From a checkpoint of a small mixture-of-experts model trained on Wikipedia.
Size: 20 layers, width 192, vocabulary 8192, 52.5M parameters.
Training: a variant of Muon for the experts, 778M tokens.
Below are experts of layer 17 (counted from 0) of a mixture-of-experts language model. Rows are named router (the router's row for the expert), gate (a neuron's input weights, with its number), up (a neuron's input weights, with its number) and show model dimensions 0-191. Each number is 128 + 24 x the weight over its row's rms, rounded and kept within 0 to 255.
Before each expert's rows: a language model's description of what the expert responds to. This comes from a sample of Wikipedia text that the model never trained on.

# expert 61
It responds to: A lone first letter of a capitalized word, often after of, in, comma or a heading, like M in Massachusetts, B in Brighton.
router [118 128  95 116 127 152 109 103 143 150 131 136 130 118 140 151 150 100 101 105 161 126 112 117 136 148 128 162 136 154 106 163  86 118 123 162  96 159 129 112 120 148 138 147 155 135 161 149 136 112 126 104 155  96 135  95 131 101 145 121 117 145 143 180 120 127 153 145 115 123 119 124 126 134 157 120 120 122 156 121 154 162 102 109 122 135 106 101 153 134 121 114 139 137 137 138 121 171 101 138 116 151 110 135 121 178 131  84 147  90 144 171 118  87 123 139  55 143 169 118 152 145 119 123 113 128  86 133 135 116 105 157  67 161 117 121  96 144  86 140 128 148  86 115 164  76 122 101 149  74 105  97 155 176 123  60 163 124 142 131 114 157 130 150 154 121 145 111 105 107 117  95  96  97 131 139 166 103 105 115 153 115 154 135 151 107 144 174 132 107 146 174]
gate0 [157 118 101 120 146 154 135 128  74 161 141 124 110 148 158  98 119 106 165 119 136 106  99 159 150 141 144 170 118 142 115 174 126 154  99 102 147  88 127 152 106 127 107 124  96  93 126 155  95  98 174 105 154 133 159  99 141  93 143 119 124 108 109 149 115 182 133 151 134 170 104 125 111 152  93 117 128 103 153  99 147 117 164 166 121 109 126 165 161 138 107 127 123 102 188 140 114 113  89 126 165  94 147 101 176 170 189 144 137 126 125 147 116 164 158 156 103  97 136 130 156 117 162 122 146 110 112 159 129 126 129  96 126  97 111 135 145 115 132 133 132 153 110  91 147 149 129 102 130 121 114 152 127 112 108 117 111 129 148 103 147 130 117 121  93 112 148 126 107 148 114 135 120 171  95 100 112 153 111 151 147 135 138 118  67 116 106 151  78 122 102 165]
up0 [148  88 170 105 160 180  94 107 149 127  91 125 138 120 136 187 128 158 126 127 143 153 132 125 144 176 122 166 109 119 139 123 126 123 113 138 130  74  88  99 128 129 121 135  87  91 137 166 126 113  88 164 117 146 142 128 137  81  92 152 139 135  98 121 106 147 113 151 108 132 102 116 105 114 143  65 132  99 143 153 115 145 139 136  95 165 156 124 112  76 149 109 144 134 107  87 107 102 171 125  97 112 107 123  86  91 106 152 106 134 101 129 108 190 101 122 161 160 133 147 175 136 126 157 116 102 127 172 112 139 146 147 100 172 147 129 110 158 158 104 142 168 144 126 128 119 108 118 115 103 153 146 120  87 149 115 125 135 142 126 100 155  81 160 131 137 107 115 134 143 142 133 135 134  96 111 130 123  76 127 129 126 119 155 111 146 126 151 102 135 117 126]

# expert 3
It responds to: Articles, possessives and prepositions like an, his, the, under the, by the after verbs in biographies, e.g. served as, was appointed.
router [122 132 134 108 100  51 152 113  87 126 118 114 147 123 126 147 162 137 112 134 169 115 125 143 106  71 155 143 100 140 134 154 140  93 171  96 108 136 135 101 147 136 121 144 149 145 129 105 155 125  61 143 168 143 141 126 153 142 101  91 123 155  89 159 172 116 136 157 159 167 141 130 153 127 135 167 123 113 101 155 134 136  96 149 148 130 162 145 112 141 110 150 146  99 150  96 116 112 156 105 116 169 117 124 137 121 154 155 102  77 128  95 126 113 108  94 112 103  93 124 101 181 135  85 132 153 148 136 123 133 154 112 115 139 133  84 158 119 132 104 153 139 111 129 117 148 120 127 122  95 126 127 146  99 104  88 156  90 137 164 157 127 122 117 127 141 110 108 111 144  98 119  99 146  94 118 142 156 138 114 162 128  73 144 159 128 167 105 134 126  85 157]
gate0 [154 137 117 138 107 109 116  99 110 178 132 125 112 117 125  93 130 141 145  97 128 146 117 139 171 114 122 125 156 115 124 102  95  85 171 130 101 148 138 131 149 166 136 130 121 167 104 115 150 111  97  93  91 153 136 140 148 118 104 130  87 188 109 117  97  89 127 178 148 150 148 138 118 136 129 156 118 117 113 153 196 165 119 108 132 151 113 104 161 176 190 164 137 125 166  85 123 117 129 100  88 152  94 113 135 125 143 145 105 116 158 120 149 137 147  95 123  63  98 137  95 158 113 112 107 140 130 138 107 129 129 116 103 100 133 139 115 110 136 110  76 128 140 101 156 138 135 131 127 112  77  98 146  70 145 135 135 108 137 157 158 142 112 126 136 124 153 149 104 153 117 114 140 140 113 130 118  85 152 135 167 123 112 161 118 123 113 124 137 126  98 176]
up0 [116 128 182 122 118 122 145 139 125 137 136 130  81 128  94 112 121 118 131 161 116 151 186 113 100 166 133 102  97 135  97 121 127 133 121 181 155 123 168 146 148 105 176 153 123  95 108 147 117 142 149 106  94 138 114 117 162  98  94  82 132  91 132  99  85 141  92  89 108 189 146 131 160 129 118 147 173  96  95 176 144 136 134 128 134 148 142 111 142 161 101 123 174  98 135 131 180 143 132 140 145 148 136 167 129 156 150 142 138 128  98 119  98 142 129 147 128 131 131 111 113 125 105 115 120  67 162  94 189 143 147 139 116  93 146 125  90 138 157 118 175 129 105 126 136 117 127 140 133 125 153 132 120 142 122  94 124 144 133 121 164 103 122 129 126 127 124 107  92 135 133 124 131 133 136  78 116 165 126 125  98 107 153 121 198 147 139 119 111 149 105 125]

# expert 14
It responds to: Space-ending tokens that come right before a number, mostly table separators, colons and prepositions, such as | before 52, age of 91, Teams: 58.
router [132 103  96 101  99 149 113 127  88 142 130 141 152 106 148  97 120  93 141 135 147 144 141 118 161 128 105 143 145 128 122 144 100 145 136  93 168 149 114 108 129 133  78 105 157 135 102 128 102  82 101 142 163 175 131 101 141 113 140  57  97 107  82 106 145 142 171 120 179 127 125 139 140 127 173 146 120 135 148 154 120 157 117 129 140 140 124 137 186 156 151 141 112 148  92 103 162 169 148 142  99  96 149 121 131 155 127 146 164  94 100 152  90 131 156 112  79  95 166 130 149 131 146 132 130  97 138 157  80 132 132 131 125 154 124 108 125 104 133 160 129 106 100 132 161 126 101 102 122 100  96 156 105 150 121  64  84  98 103 145 113 154 124  92 151 125 142 111 136 144 132  96 127 148 109 125 126 126  96 126 116 119 152 177 127 163 140 145 131 146 124 126]
gate0 [162  89 129 163  82 120 139 118 129 100 112 141 153 170 138 181 123 123 142 122 139 143 113 123 129 129  88 114 137 115 125 134 177 111 125 123 114 112 119  98 110 125 114 103 131  89 126  54 136  82  80 133 152 153 144 124 114 135 128  59 136 140 127 114 113 131 155 106 162 148 100 103 136 102 112  63 119 132 148 106 132 130 133 106 144 109 137 162 114 130 120 125 120 174 110 149 183 141 160 125 138 141  64  89 119 164  94 132 139 115 140 134 146 103 144  95 183 145 125 136 170 160  76 175 151 122 115 117 131 145 113 107 122 142 122 100 185  90 163 152 133 140 113 122 129 153  98 132 123 145 109 105 156 122 117 101 129 120 144 139  96 136 102 129 139  97 141 133 122 165 144 136 118 153 121 121 127 163 135  85 160 125 116 121 110 125 170 166 131 124 129 122]
up0 [117 135 155 197 131 108 117 130  67 145 148 123 114 116 163 106 145 117 126 117 136 109 129 162 174 134 164  97 121 136 113 177 135 120 111 124 123  92 115 147  85  67 135 113 127 116 129  89  97 111 144 100 164 127 109 139 130 127 156  76 165 126 125 139 121  90 131 120 132  77 105 115 115  95  99  97  59 174 124 123 112 137 119 120 123 114 133  99  94 101 125 117  87 144 119 135 112 115 136 106 125 138 111  98 123 153 118 128  94 138 155  99 125 110 148 167 125 173 136 127 165 125  88 138 127 143 127 134 151 157 128 171 137  91 128  82 146 151 137 138 111 105 137  94 141 156 112 117 100  97 116  82  93 104 122 141 107 105 157 110 102 113  98 114 123 111 112 126 114 149 120 122 126 140  91 108 143 117 143  97 174 106 106  95 134 178 117 133 131 108  78 131]

# expert 11
It responds to: Abstract adjectives and adjective-forming word endings in descriptive or evaluative prose, such as political, public, economic, use-ful, mix-ed, fier-ce.
router [152 141 171 123  84 113 128 133 124  91 149 109  98 138 138 124 142  63 102 162  96 128 112 130 136 111 128 113 103 152 149 143 118 118 120 134 123 125  96 123 141 150  81 114 122 152  86  85 143 115 115 135 124 160 124 127 113 147 109  96 136 131 111 159 187  91 148 127 128 177 148 128 119 142 135 133 134 137 129 141 111 114  92 120 103 113 147 107 115 123 123 141 143 151 120 104 114 103 106 164 181 113 172  89 137 168 129 103 123 142 102 100 170 120 164 147 170 137 114 145 116 161  88 118 167 102 133 132  88 100 130 125 157 135 116 134 147 116 131 158 164 100 154 102 187  56 142 142 119 111  98 133 139 106 136 158 140 132 109 112 156 137 112 139 133  91 130 132 138 163 134 146 117 108 134 114 178  85 105 100 131 112 101 181 137 123 156 135 108 153 120 184]
gate0 [148 134 170 111  63 162 100 150 105 128 125  98 118 130 138 119 102 110  85 176  86 112 147  95 129  97 150 127  89 116 110 121 115  98 119 114 157 112 173 116 136 110 150 106 176  93  67 102 133 125 140 110 137  94 144 134 192 134 155 135 109 134 122 124 127 155 159 112 152 144 157 161 129 106 151 145 129 140 135 124 166 148 133 142 123 124 136 127  91 137 118 136 138 119 117 124 139 153 138  87  88 136 122 151 145 148 168 135 162  87  99 116 156 161 187 154  98 153 133 158 137 163 132 145 142 109  92 133 105  93 138 155 137 106 126 166 134 111 117 156 124 160  98 139  95 150 148 105 136 160 156  97 143 113  97 146 138 134 108 120 162 145 153 130 145 162 106 131  94 153 111 148 106 108 144 137 151 114 154 119  97 123 103 154 154 132 143 109  64 133 155 140]
up0 [114 103 137 180 100 138 148 156 133 141 132  88 119 131 133 163 150 119  77 152 134 129 137 131 120 105  86 147 144 119 113 167  89 128  97 112 135 115 158 143 137  71  96 134 154 121 116 146 145 144 117 127 133 137 112 143 119 100 114 149 104 128 172 209 164 136 106 114 160 160 132 137 126 157 162 112 136 123 133 144  87 140  87 113  87 121 175 107 127 101 125 167  99  69 143  80 139 140 153  93 110 138 140 138 148 168  83 130 172  96 120 103  79 123 119 144 133 123 101 124 146 117  99 112 110 112 131 146  99 138 125 159 128 114 127 144 115 128 149 131 151 158 153 112 145 131 151 107 162 121 169 149 134 135 147 146 124  84 125 103 125 132 121  77 128 101 129 135 142 135 108 166 114 145 130 107 118 135  59 100 153 113 169 142 138 131  86 100 117 138 138 135]

# expert 45
It responds to: Capital D (also G, B, Ad) beginning names or words, often after newlines, list dashes, table bars, e.g. Daisuke, Darrin, Dominic.
router [121 157 106 116 151 140 137  92 163 152 129 115 124 147 105 128 109 149 136 129 110 132 147 143 133 130 174 130 144 127  91 103 104 145 158 136 138 114 153 115 107  87 157 158 174 116 182 150 145  91 130 101 110 131 113 155 116 113 146 152 144 128 127  94 122  93 124  87 131  83  91 125 136 121 139  98 149 103 172 147 127 161 153 109 131 135 137 127 136 106 120  74 166 131 150 154 131 163 132 163  96 137  93 145 135  86 124 128 123 172 130 135 102 139 124 118 124 121 160 164 136 151 136  89 127 120 108 142  72 112 130 144 168 112 145 133 101 146 105  99  95 109  99  91 121 141  97 145 161 171 110 121 140 137  93 173 171 127  96 142  98  98 139  90 129 158  79 149 137  87 135 132 122  94 130 142 107 113 109  92 124 105 117 123 176 149 120 153 113 169 167  91]
gate0 [128  92 138 144 116 143 153 103 141 109 102 140 145 132 114  72 157 143 138  90 144 147 114  88 133 140 136 143 110 190 150  94 119 169 184 115 159  95 145 109 173 126 123 125 136 158 159 120 136 105 138 116 106 170 163 103 125 102  86 155 131 150 137 114 159  99  84 132 155 132 107 103 124 145 143 118 127 122 170 119 118 135 146 134 127 125 118  86 158  76 107 145 124 127 128 172 150 143 121 150 126 145 144 108 138 167 118  77 153 120 113 117 152 148 133 126 140 161 115 120 120 155 133  79 112 121 142 113 110 182 141 103 133  98  91  94 178  89 126 133 170 165 144 122 145 135 121 169 103  77 112 121 127 130 130 139 144 124 148 138 152 110  87 121 124 120 115 115 170 127 118 131 122 162 122 128 102 153  91 138 164 120  84 129 112 144 138 137  72 134  85 133]
up0 [144 138 150 126 142 126 142 140  86 110 148  98 126 161 168 129  95  78 127 138 136 149 121 121 117 147 155 125 111 107 111 115 124 119 115 114 175 149 149  93 152 153 115 101 156 143 126 138 134 136 102 146 139  95 130 101 106 123 158 165 141 157 157 110 130 169 167  60 117 102 159 140 118  90 171 110 174 141 188 126 133 113 157 109 141 114 133 107 111 150 173 127  71 153 157 117 110  84 158 156 135  98 154 119 148 135 148 117 143 131 138 136 114 121 116  96 135 126 128 111 156 143 150 123 180 142 161 114 104 130 130 137 163 122 117 193 155 128 141 132  88  97 120 114 154 161 115 105 121 136 129 130 160 146 190 142 123 141 141 162 102 140 106 122  87 142 132 131 109 133  93 113 146 108 181 116  89 151 138 145 106 114 124 125 128 122  97 153 118 170 165 149]

# expert 2
It responds to: Romanized Chinese, Taiwanese and Japanese name syllables and pieces, such as iang, ao, ō, uki, in sports result tables, plus China, Chinese.
router [113 121  95 123 109 126 136 179  98 166 179 128 144  78 163 115 113 116  97 162 112 104 143  85 123 120 130 116 108 147 139 126 158 116 141 116 150 132 151 120  83 121 153 155  92 110 106 136 118 107 142 182 123 133 125 118 154 131 116 141 164  94 138  96 100 162 105 124 121 105  92 148 120 128 120 111  92 122 150  95 119 111 162 155 147 104 159 119 137 139 146 113 103 130 142 109 136  74 146 117  99 103 144 138 167 107 100 141 109 142 127 119 139 128  93 139 137  99  74 149 101 107 122 103 141 145 128 152  89  96 133 130  95 154 136 106  92 157 136 152  80 141 130 145 136 139 100 107 133 132 149 163 113 124 141 167 104 129  84 110  97 106 128 122  94 126 100 183 102 130 135 164 127 162 133 142 106 102 137 102 141 108  81 102 143 121 118  96  88  62  94 113]
gate0 [144 126 138 149 117 102  98 114 121 124 127 143 124 134 109 122 147 129 158  77 100  94 114 123 142  97 115 100 107 112 151 133 125 134 146 151 119 131 167  91 106 167 112 121 114 137 159 109 100 111 116 142 134 168 146 164 149 112 149 123 114 112  75 141 163 113 135  81 134 153 102 138 101 103 119 110  60 121 143 192 119  94 135  89  94 171 135 122 102 114  89 136 117 105  80 162 121 126  96  91 119 117 157 144 137 125 181 154 126 138  72 110 142 118 115  93 105 123 184 153 152 147 152 113 176 143 100 122 145 113 104 138 182 121  84 129 134 135  88 102 142 169 129 138 158 123 132 105 185 138 147 123 146 126 119 145 123 105 129 120 129 142 130 179 146 151 137 138 130  79 152 133 144 130 119 140 143  95 143 149 106 133 109 140 108 140 127 137 117 104 169 137]
up0 [ 86 145 112 167 133 118 111 118 148 101 133 115 155 131  86 134 126 132 160 117 135 133 124 120 175 134  89 130 148 140 133 162 149 147 118 126 143 126 142 151 123 138 114 122 134 150 149 116  94 119  97 122 126 127 175 113 136 127 168 138 117 122 129 167 164 192 137 125 128 134 103 115 140 152 148  84  81 104 149 126 155 102 128 210 155 127 126 118 115 137  68 117 110 105 148 141 105 116 153 141 144 111 134 116 106 145 127 137 142 119  86 161 118 115  81 141 118 113 145 142 155 110 174 107 134 146  93 132  85 127 152 126 118 139 154 116 115 128 113  99 128 109 127 110 121 102 127 152 132 116 113 150 127 127 128 162 129 164 131 137 147 104  46 171 148 133 151 185 162 108 128 138 119 164 137 159 161  92 135 130 138 110 147 112  81 160 123 145  66 104  90  90]

# expert 7
It responds to: Nouns for sides, parts and natural features in descriptions of plants, animals, buildings and land, like top, back, north, coast, river.
router [164 163 156 147 130 140 109 126  93 123 155 132 116 126 136 122 107 119 102 101  94 116 134 118 140 135 136 171  67 189 139 166 138 152 152 114 177 133 130 135 146 148 113 120 113 126 158 148 149 154 151 107 101 160 123  80 111  97  88 128 118 139 124 143 114 183 150 120 136 159 136 137 119 184 133 133 134 116 114 127 139  90  98 121  98 129 111 144 112 151 122 104  89 137 170 116 137 115  99 128 155 118 137 104 119 166 179 126 161 105 108 103 106 123 152 149 115  84 118 120 152 152 109 116 160 104 175 131 102 196 142 106 136 115 124 119 136  90 147 130 170 137 140 133 167 111 141  89  96 103 102 119 104 107 157 135 113 131 101 141 156 105 140 149 110 108 150  88  70 153 108 153 101 130 124 117 140 133 112 119 151 119 114 164 106 154 155 127  72 136 128 136]
gate0 [115 135 123 162 108 123 173 116 112 134 172 149 157 158 129 106 139 126 118 136 100 120 128 128 174 115 118 114 108 134  83 131  80 155 116  85 163  99 109 121 129  98 103 113 129 155 147 186 145 145 123 150 157 112 118 116 103 154 146 101 118 155 114 135 110 109 160 146 139 179 107 125 105 145 143 129 128 147 131 111 180 110 111  89 161 119 109 140 139 144 126 134  86  88 130 181 126 141 134 126 114 129 152 143 124 163 150 153 133 113 140 148 130 167 112 117 109 108 162  97 120 133 126 113 145  74 147 136 128 167 139 114  83 123 139  89 170 119 137 129 145 185 124 123 142 106 150 122 105 126  91 146 125 122 161  62 167  91 104 123 134 164 112 128  88 160 113 124 121 134 133 143 143 163 149 133 119 128 131 117 113 145  70 139 113 150 118  83  82 180 139  98]
up0 [151 130 148 112 138 121 116 123 146 118 138  73 126 117 126 163  87 137 131 119 133 144 104 115  74 161 143 119 177 102 141 108 168 117 138 144  89 120 150 157 133 144 169  98 123 117  98 100 152 125 151 126  87 157 145 129 122 148 102 157 136 109 187  80 128 180 111 115  91 117 122 118 154  78 138 139 149 116 146 141  98 123 170 115 120 125 146  98 128 152 154 140 149 170 159  83 118 108 173 110 106 149 111 126 112 128  99 124 133 131 143 102 113  83 145 101 114 160 109 148 140 111 130 173 117 126  97 145 127 115 140 124 164 128  98 157 158 125 136 127 145 100 117 118 116 192 136 134 149 137 152 154 124 171  98 132  72 176 141 122 144 139 141 117 185 115 119 142 185 115 126 110 153 106 117 132 112  97 141 144 137 106 156 135 130 117  76 131 137  99 123 139]

# expert 30
It responds to: Subject words awaiting a verb, namely it, which, who, that, she, or the final noun of an article's title subject, like Heritage 'Bay', 'which'.
router [115  92 130 113 141 123 109 171 110 107 111 138 107 134 132 176  89 118 107 120 119 143 136  85 155 114 105 121 167 130 167 141 135 101 149 128 159 135 108 146 127 180  67 114 117 110 149 154 157 147 179 146 115 153 143 118 159 127 113  93 130 105 113 116 102 124 123  98 149 124 111 132  97 101 114 173 131  92 136  99 116 159 104 164 140 137 131 106 132 109 136  93 113 125 165 100 105 122  91 119 130 120 115  51 133 150 115 156 153 108 161 144 140 162  92 166 102 119 128 165 173 145 120 134 123 137 171 150 137 149 150 109 122  94 124  94 153 124  90 167 146 150 128  87 157 121 149  94  93 156 168 141 121 106 107 150 134 156 115 144  76 141 133 115 108 122 128 140 121 167 149 127 128 111 160 141 124 104 141 130 172 139  88 133 114 115 101 139 124 104 102  88]
gate0 [117 115  77 114 126  72 135 157 109 118 112 110  90 112 130 158 130 150 159 132 126 136 156 155 166  96 142  96 141 122 139 118  99  44 118 156 144 128 164 165 178 106  93 174 102 139 133 123 106 108 115 124 100 135 131 122 168 110 109 166 131 131 104 140 133 115 120 159 133 179 106 123 117 111 138 127 141 138 122 114 136 117 111 138 127 190 139 121 140 139 137 124 162  95 146 141 109 163 129 123 126 124 134  98 172 119 131  93 137 150 125 146  96 140 116 120 104 116 116 147 119 162 131 188 122 108 101 153 153 140  80 136 130 160 113 157 144 132 128 144 101 168  97 124 122  96 147 149 109 144 156  99 109 139 119 184 122 112 147 156  89 150 144 104 112 140 121 130  73 119 106 172 116 125  98 173 123 122 107 140 135  96 122 165 127 120  90  90  91 100 121 118]
up0 [106 147  77 130 153 159 133 131 118 160 124 120  93 157 136 116 118 124 160 130 135 162 118 151 104 128 125 113 146 126 110 116 124 139 116  98 131 162 157 150 131 170 104  58 143 111 140 130  78  94  94 100 121 109  87 109 157 166 114 144 125 129 141 130 120 101 120 143 128 149 131 130  95 128 148  89 113  87 120 144  91 125 146 146 118 123 159  72 131  95 125 151 138 113 180 130 117  92 134 151  87 135 113 147 155 144 115 100 141 133 135  94 157 138 107 144  77 150 112 126  63 157 126 115 138 188  93 115 105 125 103 154 149  99 100 157 135 140 126 113 145  97  99 121 111 116 135 120 182  84 123  79 111 134 115 110 108 105 134 129 149 127 147 141 141 118 142 106 116 152 160 159 127 156 138  98  95 165 132 164 167 115 145 155  98 155  80 124 136 132 147 130]

# expert 48
It responds to: Capital letters starting words or names, mostly J, S, Z, K, X, often in technical or chemical text, like 'Z'eeman, 'J'iuquan, 'Z'imbabwe.
router [141 112 127 146 129 134 111 101  88 151 112 105 178 128  88 130 160 146 148  98  98 142 135 116 177 141 112 121 105  87 103 143 162 130 116 144  97  93 162 143 100 161 139 123 157 106 136  98  78 156 150  96 133  94 115 145 178 123 155 163 111 112 112 104 126 103 155 109 123 113  99 146 126 126 161 102 135 159 130 115 101 124  93 130 133 160 119 138 162 102 132 136 151 106 120 154  54 148  90 188 127 134 143 138 138  80 114 121 119 139 118 132  77 119 115 126 162 121 166  93 137 124 130 137 123 118 121 153 154 134 134 146 103 173 141 131  80 129 110 123 158 114 144 122 134 123 116  92  81 168 116 130  91 123 146 150  98 144 126  93  97 144 116 128 156 121 141 130 136  88 120 143 149 142 171 126 137 143 122 126  89 112 144  86 149 161 140 138 104  66 132 120]
gate0 [163 118 104 112 134 125 110  80  94 114 182 123 136 103 151 130 167 163 125 123 145 119 106 124 149  89 167 105  93 144 115 138 129 144 139  87 158 136 137 140 139 136 119 127 116 181 109 124  93 126  57 131 141 180 158 138 149 120 140 134 167 136  96 156 132 168 113  96 166 132 101 161  99 129 136 128 183 101 119 141 167 139 111  91 142 123 141 157 115 156 155 107 128 107 157 152  81 139  80 165 139 110 161 116 138 166 110 133 156  88 123  95 128 110 136 123  96 119 124  82 114 122 172 104 162 143 105  86 128 128 133 115 110 135 117 150 139 133 131 137 135 162 193 150 115 115 114  99 123 126 109  96  97 120 103 107 121 139 152 111 145 137 117 141 108 108 135 122 132 141 118  91 145 154 131 144 141 115 152 155  89 123 145 163 150 126 116 130 126 102 125 186]
up0 [161 122  90 124 121 132 137 179 133 141 160 200 186 104 123 146 146 118 136 112 155 135 107  92 144  99 114 131 109 177 126 107 178 131 136 112 136  83 104  99 165 138 115  97  96 118 132 175 100 112 147 145 114 172  80 139  95 141 174 128 109 138  59  62 141 123 124 150  99  94  98 149 135 120 132  93 106 111 136 119 152 125 118 103 124 159 146 124 118 138 155 138 116 104 109 160 113  80 116 172 125 155 138 129 119 111 101 139 146  96 134 122 103 114 141 132 101 140 132 124 121 125 141 135 144 120 147  99 132 135 129 143 155 121 142 110 106 166 110 153 142 114 150 155 153 144 135 119 131 112 104 155 138 126 147 105 160 106 117 130 166 164  84 131 117 144 114 162 107 129 113 102 129 117 108 162 145 174 123 114  90  94 157 131 154 155 143  92 117 114 127 164]

# expert 5
It responds to: Nouns for institutions, places and offices, plus last pieces of place or name words, often after in or of the: University, city, in London, Vermont.
router [142  89 178 135 105 120 108 109 120 110 143 167 145 130 117 132 108 106 115 142 117 148 122 108 142 148 124 133  84 149 134 150 143 103 126 144 189 119 123 126 143 132 104 128 138 155 137  92 147 116 101 111 147 153 128  88 149  44 111 125 150 132 131 140 111 157 109 134 177 158  99 110 109 141 115 128 127  98 150  94 167 130  75 145 129 124 127  90 111 130 140 143 101 135 142  93 134 108  63 128 128 126 126 110  88 141 121 122 135  95 128 125 144 113 124  89 118 135 127 113 174 123 156 136 121  81 160 117 101 150 140 101 139 110 105 116 172  83  81 163 133 127 135  89 150 117 172  87  93 115 123 123 182 122 108 144 108 153 103 155  93 141 143 132 168 137 158 165  83 152  94 104 149 133 127 131 143 108 140 145 124 133  99 167 122 120 127 138  82 114 158 120]
gate0 [130 113 157  98 112 122 132 128 177 156 172 140 152  93 128 102 118 146 124 120  92 201 128 103 128 100 106 153 116 117 147 158 131  91 132 130 116 123 120 110 135 122 140 148 145 130 118 112 106 188 112 102 159 161 133 101 142 119 127 142 123 152 103 109 118 122 173 115  93 140  83 126 174 157  76 114 145 122 141  90 186 139 139 124  99 143 125 108 125 170 131 134 152  89  94 148  95 132 123 119 138 176 102  95 142 117 156 154 157  98 107  90 145  96  98 149 146 124 129 120 143 147 135 116 136 103 144  93 154 137 146 107 140 106 127 134 164 128 110 192 100 162 128 143 133 128 122 129  61 156 125 146 176 151 140  90 124 127 144 112 113 169 148 107 134 146 149 149 130 146 133 106 120 110  83 138 105 133 135 129 126 165 113 136 167 121 179 154 140 127 127 129]
up0 [127 119 107 156 132 118 140 105  83  99  80 115 137 145 123 146 134 102 120 133 161  58 137 155 125 163 151 125 106 139 111  85 128 170 127 132 117 122 120 175 100 160 118 117 120 115 139 169 157  75 131 143  85 114 132 154 109 126 129 131 145 104 132 133 140 130 107 132 131  99 187 124 102  83 145 119 116 141 126 181 124 140 118 132 170 110 126 168 106  72 112 113 143 161 134  96 172 120 131 127 120  99 154 162 123 135  87  97 117 124 161 144 121 165 138 136 110 127 134 124  86  87 117 127 125 152 106 130 105 122 116 105 114 153 135 128  97 115 122  79 174 109 140 111 111 156 153 153 170 118 121 143 103  99 101 143 142 160 105 172 129  97 116 144 110  87  75 116 140 112 145 169 122 132 187 101 123 134 112 132 123 119 141 124  97 143  88 110 109 136 101 127]

# expert 22
It responds to: Given-name pieces and endings in cast, player and credit lists, such as -ana, -a, José, J., Robert, by.
router [140 132 119 133 124 119 108 123 137 116  80 144 125 153 124 145 124  72  87 143 146 116 134 121 134 194  91 111 148 148 133 139 130 127 178 129 128  79 163 122 114 135  98 130 152 132 109 129 136 114 117 160 125 123 153 139 157 124  96 116  81 141 115 100 125 143 122 139 115 167 113 129 103 141 144 119  91 165 163  90 146 140 147 131  96 131 130 176 143 150 136 144  87  92 154  91 151 113 132 125 144 153 123  82 131 119 112 140 117 106 110 104 164 112  97 159 155 101  98 135 129 124 134 110 139 147 179 146 105  89 135  64 165  87 122 117 127 143 131 152 131 109 105 148 107 175 137 119 112  98 127 122 119 130 111  78 136 167  99 172 104 102 127  67 133 124 138 150 141 161  87 102 173 124 147 143 142 126 161 163 121 128 106 131 143 175 122  88 145 123 133 160]
gate0 [135 159 146 160 123 137 126 134 129 118 134 122 123 160 164 144 132 149 177  96 156 125 136 136 146 102  85 144 159 122 116 157 109 153  92 146 101 135 163 115 180 163 153 150  93 131  98 111 143 123 154 138 170 131 129 114 136 126 136 133 142 115 157  94  70 125 156 119 111 119 102 123 129 119 125 100 145 141 125 147 132 106 104  84 105 113  99 103 144  98 106 137 140 107 154 141 129 143 133  85 107 167 128 115 161  98 156 106 133 147 112 148 138  63 131  88 150 114 169 131 123 148 106 179 128 137 143 169 141 105 164 105 107 108 118 109 159 127 128 128 187 101 127  91 109 111 124 119 124 106  94 119 193 156 128 174 118  80  96 112  69  84 147 118 154 142 142 131 140 107 124  90 135 107 121 124 149 142  80 142 121 108 124 154 107 117  93 111 120 109 122 143]
up0 [139 151 143 128 147 117 165 104 104 145 109 153 106  68 152 120 129 121 108 111 146 119 102 137 136  96 100 141 148 136 143 157 111 120  99  73 137 127 142  82 119  97  87 177  94 130 155 131 145 134 109 139 161 177 147 111 164 107 130 146 127 116 137 106 178 157 140 157 131 111 145 117 103 131 118  98 152 155 121 102 124 149 125 108  87  73 129 140 120 123 128 138 142 128  83 112 175 121 145 120 127 135 121 106 102  82 130 112 120 119  71 122 120 130 182 103 173 114 100 111 116 144 133 169 132 158 159 147 142 122 158 113 112  97 122 139 144 151 121 129 141 115 126 162 125 123  95 108 187 118 149  59 156 112 169 171 138 146 129 121 127 131 126 135 133 131 196 127 152 105 120 110 155  91 138 143 111 135 114 151 147 111  93 112 151  98 109  98 120 147 108 111]

# expert 17
It responds to: Articles, preposition-article pairs and place-describing adjectives before nouns like town or city, such as of the, in the, ancient, various, historic.
router [155 112 135 159 114 123 103 128 103 109 120 160 122 127 126 159 116  82 130 128 162 131 121 128 107  96 116 135 114 150 149 106 117 127 146 113 134 147 109 101 124 130 112 126 139 150 151 174 137 127 123 161 141 166 119 123 147  93 126 139 110 143  93 137 177 130  91 144 137 157 129 156 114 136 130 141 117  82 138 159  69 158 118 131  96 161  95  75 115 145 114 122 134  94 178  96 117  93 138 102 148 110 151 114 107 129 163 103 157 103 140 115  76 137 125 110 112 137 121 169 160 138 116  99 155 159 166 139  69 154  77  93 156 172 125 148  99 150  98 163 142 108 148  96 115  97 130 111 119  71  89 138 153 122 124 104 135 155 131 166 154 143 138 135 134 118 145 106 115 165 147  88  87 104 133 130 135 162  78 101 141  88 137 130 109 118 135 134 127 151 151 134]
gate0 [145  86 146 133 111 149  96 117 164 133 137 130 160 123 135 138 153 129 125 137 138 124 149 121 164 118  76 128 136 156 120 132 105 122 155  99 137  91 150 131 144 154 181 127 139 126  98 100  75 132 124 117 104 154 151 108 138 115 119 151 144 138  95 143 175 123 117 142 125 102 133 149 154 117 106 121 149 141 141 145  63 140 105  76 110 130  95 122 137 124 132 123  88 108 163 118 104 169 101 139  94 117 183 104 106 186 108 121 168 107 116 105 105 160 156 110 122  92 145 119 112 120 136  90 158 136 168 118 118 127  99  97 139 159 101 143 118 145 131 159 160 144 143 112 128 156 160 121  76 119 148 142  64 129 170  99 163 170 118 145 131 174 113 130 140 135 142 108 117 134 109 138 111 103 123 104 172 160  95 107  97 137 131 147 128 143 132 122 139  73 109 138]
up0 [ 95 171 136  97  98 136 127 110 162 199 156 139 142 139 127 148 156  88 113  91 133 155 116 132  95 120 169 177 161 126 164 124 154 127 103 123 119 159  97  70 140 171 106 118 139 152 142 102 145 152  90 136 134 102 126 136 147 202 108 125 110 159 123 153  83 112 121 138 113 147 141 132 105 135 121  80 119 100 152 112 127 180 176  97 140 111 161 121 124 148 132 146 102 136  83 125 113  92 147  91 127 181 117 147 147 135 115 118 105 132 116 125  70 131 107 136 114 118 121 109 124 158 127 147 146 116  95 126  99 195 113 125 178 145  98 126 132 116 145 119 108 123 121 133 127 134 107 114 149 115 108 140 160 156 119 100 130 116 121 124 127 129 182 129 110 149 153 133 111 116 147 141 160 137 102 117 116  97 145 143 113 128 133 113 119 117 115  91 152 173 124 125]